Experts of a small language model.
Size: 12 layers, width 128.
Experts: 32 SwiGLU neurons an expert, 4 picks a token, a softmax router, a shared expert of 64 neurons.
Training: a variant of SOAP for the experts, 638M tokens, 4870 steps.
Below are experts of layer 2 (counted from 0) of a mixture-of-experts language model. Rows are named router (the router's row for the expert), down (a neuron's output weights, with its number) and show model dimensions 0-127. Each number is 500 + 50 x the weight over its row's rms, rounded and kept within 0 to 999. Numbers have three digits each.
After each expert's rows: "raises" lists some tokens whose logits its average output raises strongly, later layers aside. This comes from a sample of Wikipedia text that the model never trained on.

# expert 41
router:511437545583534473418535558445484441491549550492518522531411459457533481442470507499512467456529479479445512539450531519565501483545425620549517494522551480427481419555432512507521422488472399422416498600426585485502473483618478497511488437494594482493489537533484492568481511555537453532526496504532495576449550514393434461468532590513569531449385486525526458560530497471537344551499
down0:555526467520538535461524545496435531568533495533457489583512479457537439528413445431596514549499548556445452430522451478424478482451547598553538438437546462504625545462593567445513474526472535514499592478535524549578558445549500434535521479509550549458445459455385557476484519528478589464613518526544483539431478459505562528567491538501478371564448532537452462552431543490434459497520
down1:457480483499578481552558521555458465465542537474497545568524472489566510485477480489489427461611579596506426484497443392440546577464490488502411523541477472434468553522558408476470512484553630502503466440488364499426471544540563551407449543529469483413527433574457534489511565465438497532500527424416461509486504620451549545549504513470473509529487425435484461543419536477461515428487
down2:481569480464426582492587552521515542540569461521523524570525531505509483494611461562426528539437537414378404489460476388523571496528441522542501465535602524487559577486403508492514578525476441576490535484537470533397517544570460457424452551393426470480450522476432514492455520440502480422458499510490525531585528503508524537449444477521499423479461508464468505430449462491510467374483
raises: "ee", "ash", "ings"

# expert 119
router:585364484447462482535542493451478447478444472494470431488588460498527503511515443449489490571540566554512529596554493437463494527487541479523434465500550456476522506531511395478462565474465578458561480528575513464558467557491543493453466565520432480516518498582538449499563600573431465450478434537453578559432524429501517584602533480571494473525533374518550449506553572604532487566435
down0:595523437510534542436487455456547415490524546528424466518574495440511496493503368439470606588512491537472618528456475493502554520558542579556420510534549452459462478523567476544480452510458588507531567569521593532503417422525517594451509525541514398534530553623478545536512502539514496451589537490539517402515486479430504469522530493502451472505535564530497420458414542472545557539538
down1:523545514436499440510502444601455490439619485543484546471464559555440470596525552500543553453461530426503457381477469519498561483528524497535525465581436469552439476556511565552463473508473459395463481552382456551510523428499511566578490376400511520461464456506496507434425462405555567518483514432478468459594544526461477488527486533439425512521523516594517523464492541495402546444496
down2:420526527527558592528539428431419493482446460535445528452543479475586535449549516384485463493527531543456510524510550456453494497527498455605495432546541471529466483463583534450510511584513531517407480393512418555478516461437521526447412528473432502435464643510522514405398473509487484505549488547579496495516443488540540470439468578448463480565498418479574457559553568411549472475530
raises: "ver", "v", "fter"

# expert 127
router:511541509552481499445553428514517568561498502584437525581463492619558508517590554537480474439477451486462562498588507581435526521521413511478494516526588419471483579446469495434512413569601435501502567529509504554485513485578469540485507565407475501486476513518468568473449555456565554412616586516420448522501493653490449492434483481467555486528493452513450540473491569462471491550492
down0:428448525446492477595483510485556496496562491521451542475459545485462638496459493495496523518478550479519447510568457477490423440513498541486541554547562472459523483479466584486439559519573524500569516488450561470572415447464470607566475433452596400588506490494542439480424538453502467488517610537427454462465522499545586567481505538476470514476503550537449633508519342550466525468444
down1:500524487488550479497428460577503477397532541476432574547486472538532452509481535520510452577575536492566384517484573503485472495566512409499524441387548552410494517490522474481527568560447463520488429418479526452500525562551447454600484544539484481598488487449489513515464505434577527517537456564490461550519523593539407513514513490552528491460462512550474548639549410649519557460540
down2:532540498465523524443454401544528506443559577595512532506543464529482477502547615453530540507567451586476581491465597477430484554508436514540473552460552459491428497488552427503477489491447471512459433486568391474454437508584555456533427424578605540589505616515449471528432609534541459493517534452484500566422528553495521548518516563499402450505480484441568490487531510523499579468522
raises: "ment", "ed", "s", "te"

# expert 29
router:590496479595534495506447441541409574550486474556499501526447541484484525517594673525430451514506413522476481451515492491443494539548533444519526502483416536540525549481514432538546562434510452482429394589507509468485445508468494443489554474497614446478630500480452539507510512500500536547545557506487526465545518402532532375629479454595536443552459570512518525501475506507484554513496
down0:461403536464563479347485544464499544507508605449497515559537450494556544495557449442522448555526546461545560543550541511481615412523495460544516457561431480425497516477507477463452430524538610464473449474580495534414541422578537502552480560551536567498508514561504488566499491545463483518484400482461398466457498579541491529424485550499503519535398494446469456375478501484424551527495
down1:615553557427437533563516505480536510464481510544455484534463559489492527564586536558527427434503522454551467512498494480545485488457494552446521531457546539517445519522472421495569571499453487483463541513443468564531569581440480428533550548389444541567452562432463452587474444429521388496510542500570432494485465496441508481501392317506532564473500433576441566445532502529531511504462
down2:530508452526577473528542511601491542456573461473502537427534421493507476481484528453514476354492475489497465424481510473484488459439550511462451498484567506507526518438479521479595534493531566550473481604451526418466617557536394540542474491445575544557476542439531415489545453441519536428560540504458539507505624536528422516534505531457434462554449508468430416465427549523349503542478
raises: "ial", "ious", "ican", "ia"

# expert 112
router:570604487444467456530541443481569420528463524504488454433562563473426482427520415542513463564480533522600509535522473505546515417467414542483474512505538425476501489465493480450459554533435579578541513469495516421489573548559456445457388558475442498417498515591546480474449566524429564498491535490442574507487558498460459419549532409604442497453566551478448509429469564477489542542407
down0:494492489560412461440516445522548455432447514471430542552367528474496490552511410503442604431500485463529408428470469514469501456599413557512513520458598557503502562461529500532507545503468466467487499604517490581443478480479548436415510548465561492555594523507487530510547532514478447429450526533504484569482553467423422462512483416456550468483494544417483439556538568545608602458540
down1:605568509446461495524562560520497469444474484588558421440487502469529470427470487499522531411417544633586543467514463481595469460470531557399453509462480479533537453532426539470491497496510513488535570536400458492482522575424482507490560555517518480523435496548496478523512463596568412531447555482436473540485523506445530486484609510522433578526463610549572472559612560459473492546445
down2:427508541456501539508472610444497508413451527549549472565446489549449478467547534415442491538529470516530495375460524452476459468486534512528518507601467455470561449501493562559411527524556446493355442456552527549425468489491528585556503471502540514438497446461504568525525418411451540460479492454550524507480447594594413437421482438552541497597524508572558445439500473483571542459522
raises: "p", "qu", "m", "v"

# expert 15
router:487556489462521510498444491491451530561586506402480500516523502506589464458514485577472544477480536481506550526524482480470468481526482415472437577531541355374439412497541513561597524564486366517498469529503486531461553511426549440450459490504461473469503430522554469585500596485473455469549546488485456562521466507569474519520455470451437487505544466541503422333469490460460552632533
down0:384529579526543445513497478494591584409480467502447461502482454498502471525443540468499455480607508448510483534501465516583501485562492436515511444563415478533568507444551539521580507513428451427474421518522495578514461553564477484596478428548458450473485494461407514467489634568490470583394438525463455416545483557571468496484516488423435473484521527432591496554426492462462465467575
down1:516391543433488509542421493476499473527418495436478400547472497504551543430620413456564489557490439470427477525499545490566502486651477499498602432536544473528500475557521488515520568561497493528506517592470488488580525489554494441432456498499558438463559532484580557517441515456554436401443394530422522436515446517484509560453473534489402525549547521563482532450467464514447436545448
down2:524548545532431511458501513527515407518524535453464435531597629439453547438521509478436446560590460566436458418503469491560409489406490503562494474550567573514476481536587453480599550519479533544569499488446420575527471499402527471485467519514564611572473505474499472528419423502469503407469543431610462445555481507488533470433556516486495483486510522449465456585493578519512525461530
raises: "wards", "t", "g"

# expert 60
router:499483445473548514462426508549518499437579454561550383536562495498578512520483482462497391628458501509484521413472442567597498477463497493498494423526500471483553431521509401430524510496503449537530452482513511498530488533417414498563488522571528462535488526567490459566439428545608428580477558588467512475501426536479532393507586441446505449537562468562484507528504477595461609534512
down0:609514502535424499486414470445472476466589522473431523491555533441521534476519490412523560472536488560545519486502615595517485527540537475293511584474520512530554498504569503459505453471507466513417495480449484489544482438396424534525527487480576473537530485415536382570520520470517519575478497456495547528419464483410592543556525505469478458590518596547519488478535505504557491564516
down1:454528617464516484486449547402498565402448449489539567566620428528544399455444447455490474548537502535440529496440530326510555537447490467519531521488563493525550505431512551533472463474535511526534522421523571509555446527487454394434493485502445492449535432473464469532463472527472529459368493509499394473491511492595548524445490486559557468489499473548489508392508557467466507428514
down2:625502471537424474495486421508559485508556467545496498473412462497517429479629433481534386468567463552572513425460451481520473562526492508411522500530451423514483525604573516483441455460520519431518503529501507502497484551433557467540562460438562449455538498454525489518516618439536426454533545538474525433553477519488459587565465565602531440514523629403466498478515513476577487534481
raises: " the", " their", " this"

# expert 30
router:514445500488429428592519508460477415451569506439474404453566453626523528388402481502504460592529476524486463541483523465520471530532481503503552542479449537461611510524560449471509503502482400509529592460546543536519610527497568592508471562497491483497537512549637498554418532472500502477542552448571481513449469553432519536471570485465491445406572561435521468507438463468479467587502
down0:635465438470569485493544507429466453482622575434560529484448494481437530551513492397486512578562416475536490519422519474394469505568459451417529525552482527599508546550436518412466548531445460509497586457423535529446515434424481456505520502432509577432513465419472496500513527551584526559503473509538543488445458440558517469488514409510451528452507521556538495534499549436618530507456
down1:618502497470512469412542482560468501446473524542616408517534580541519457448436566539418531425449514551496407428419538589414488439583463495450509479510492549421575511498482541448518471534477542519476546441583453542512538508541501511527456501555384465518530509537417501495486499564528498461404543482495525548511563530558512502646491508575547457537546399484448449469534509514552561470460
down2:440477452420520540449377530524577496479535447429559468550473481567476509485501537509487512528529489447470513515417493614426463445530614514439499457515545533473462554429482545483438595419513561551456513569507529594524471581540670440504487461564495478478478460522470423514503451586555469466559464511478513587581509466545475452504465467470494484436425510522557545411483520519455535559584
raises: "m", "stem", "ft"

# expert 8
router:476528534494476557546488534561513472445457546545436408462475494431485493552492489445425407452517576407555457428477604482456510466439442482451534561444484519555471527472505512422560527566557436540517550465578485419570593511452542579470498450497603561477499430593474560407469439532477454483465423528521527566417534532459522520558426484544487616525560433518496542475541452488450482442465
down0:556517510518552527533545499504524506510501514469488414531480546546478529505467531462516558507572441464552458438389508539397481492516528442551583550437469469590481455536540539445538554643466403456463565401573528461506477478538406560459558549516428532507474470430503544443466474527496530489367501487445501564495482483465627482530410533590489557513596535525438423478467507553471457477566
down1:534497385531491614508515575512484446489497526564476437508492584517459493542456510551468503497484576448497534546529543444497464510471489416513507566488505467677547584524503396475449504544552422549447440442477492489621434461518536532403475437494542534494553419496487436478589416521543534464564497562433462623502446478507495505541568512485405534586503453536493474533469504567450504491507
down2:516473437564527550490548545534561442500517405440420503464518450479533514539536498554566539454483468556548470426485467481437551537503541438529556576422387457518516457572488483550535557512454466503494488390455468446464553479500550547447511475535480428604422580363478532567551476534494536480512503451463388503399579492489425457474431547452499559591591488526467458586520478495521477523447
raises: "|", "===", "G", "-", "The"

# expert 91
router:569563507584545489512450486610526501505520484521440532464499566494429479512544569477420532486515454577488522561476541488565488489470484523513502371476392459508491590471487463552565510400484479430430380533496593476488487541466555497489567454451538492576454543457443540430543449503558491513492545497487412547448563458508436527492526616458522500574445422411449458597580492531530545429512
down5:438556540509497529413506546539569514585476493539570485471561494565543469557444519608472614464477509429461514522512497523626578498447545417554506500536428458460518543445560519540442471488443522490491470458372475406517494532496487561573418410532533408546542511579509462470508393537521447458474485572479480478533440597494470420449498475494451586529521469519490538523494471487491485443620
down6:573506457512528513399512475484509518604572580583490428486550514445509509510431575520535606492491485488548568517452509526487471509484582447559487508509491471546500570469484459492461409493545543388534548387443494416409432376449456436582423498451500501526523534542525496509499596536539447544535461499533583550422446431526430481537474512650497485573549473533532545496485523539489485511477
down7:538531389488398523548470469452476512461478429461470411563510572560511467496512495471511443471421503528448419499514435581438559523494489534514442546477532456493439522469481610462430448488545515535509373423461540478515569501447490464544488569602498498556454476633575568504550459446499491457470526476536451521563479500534488508616516550524573434464413501437485500580522477466572538420424
raises: "is", "ing", "ail", "ed", "ision"

# expert 76
router:513478572424531452485549497423550434442499516458464483502631533463547490380451489508489538444444524478506507546528509481449558468495373515417501383493543512464536558531537552483471517569507587528558547517471486527513612527525553442464489465494424571475475503508458433588527507428487557471573499452470516542476454460510450581550456464419430449497624438496507443436512534446544552537390
down0:477549562500493446448512499411428413436508437468505585552473440463509633569444552510511418543440396458421549456589494550446453546543531413449544530525481461487541458399523503499508571548450530519495541476475431525370467530404492443474513477512432538583534570489534533508363496463469565522516490441435531456528507504517506430539558455527459458438517450484461487544535456457526449466501
down1:585546448503543586514568547525551525527540427462496473496484397519487483467470484436548494475414551617546424498460586437528517586419423575487595520499523531513536524407499512478492544524513530516556527400428545438475660513531475519515463511513515539470501534506500526506483514481448558556527546517477603497564532553515469452558523486451621453557498429530381527495472561456502579559532
down2:571498439439418418482502597523382541503472500488663488485429488500491431480526496421514527471544495516446505424552499475448535503490481466459486608477586505447484463480466534502437469528526505549527524397534521498541582602473439490589466436494512545604534493502466533560473483468523526505466607451466546490576517519527581431538540532535459489577530441501519497465556589531369561536523
raises: "du", "t", "v", "le"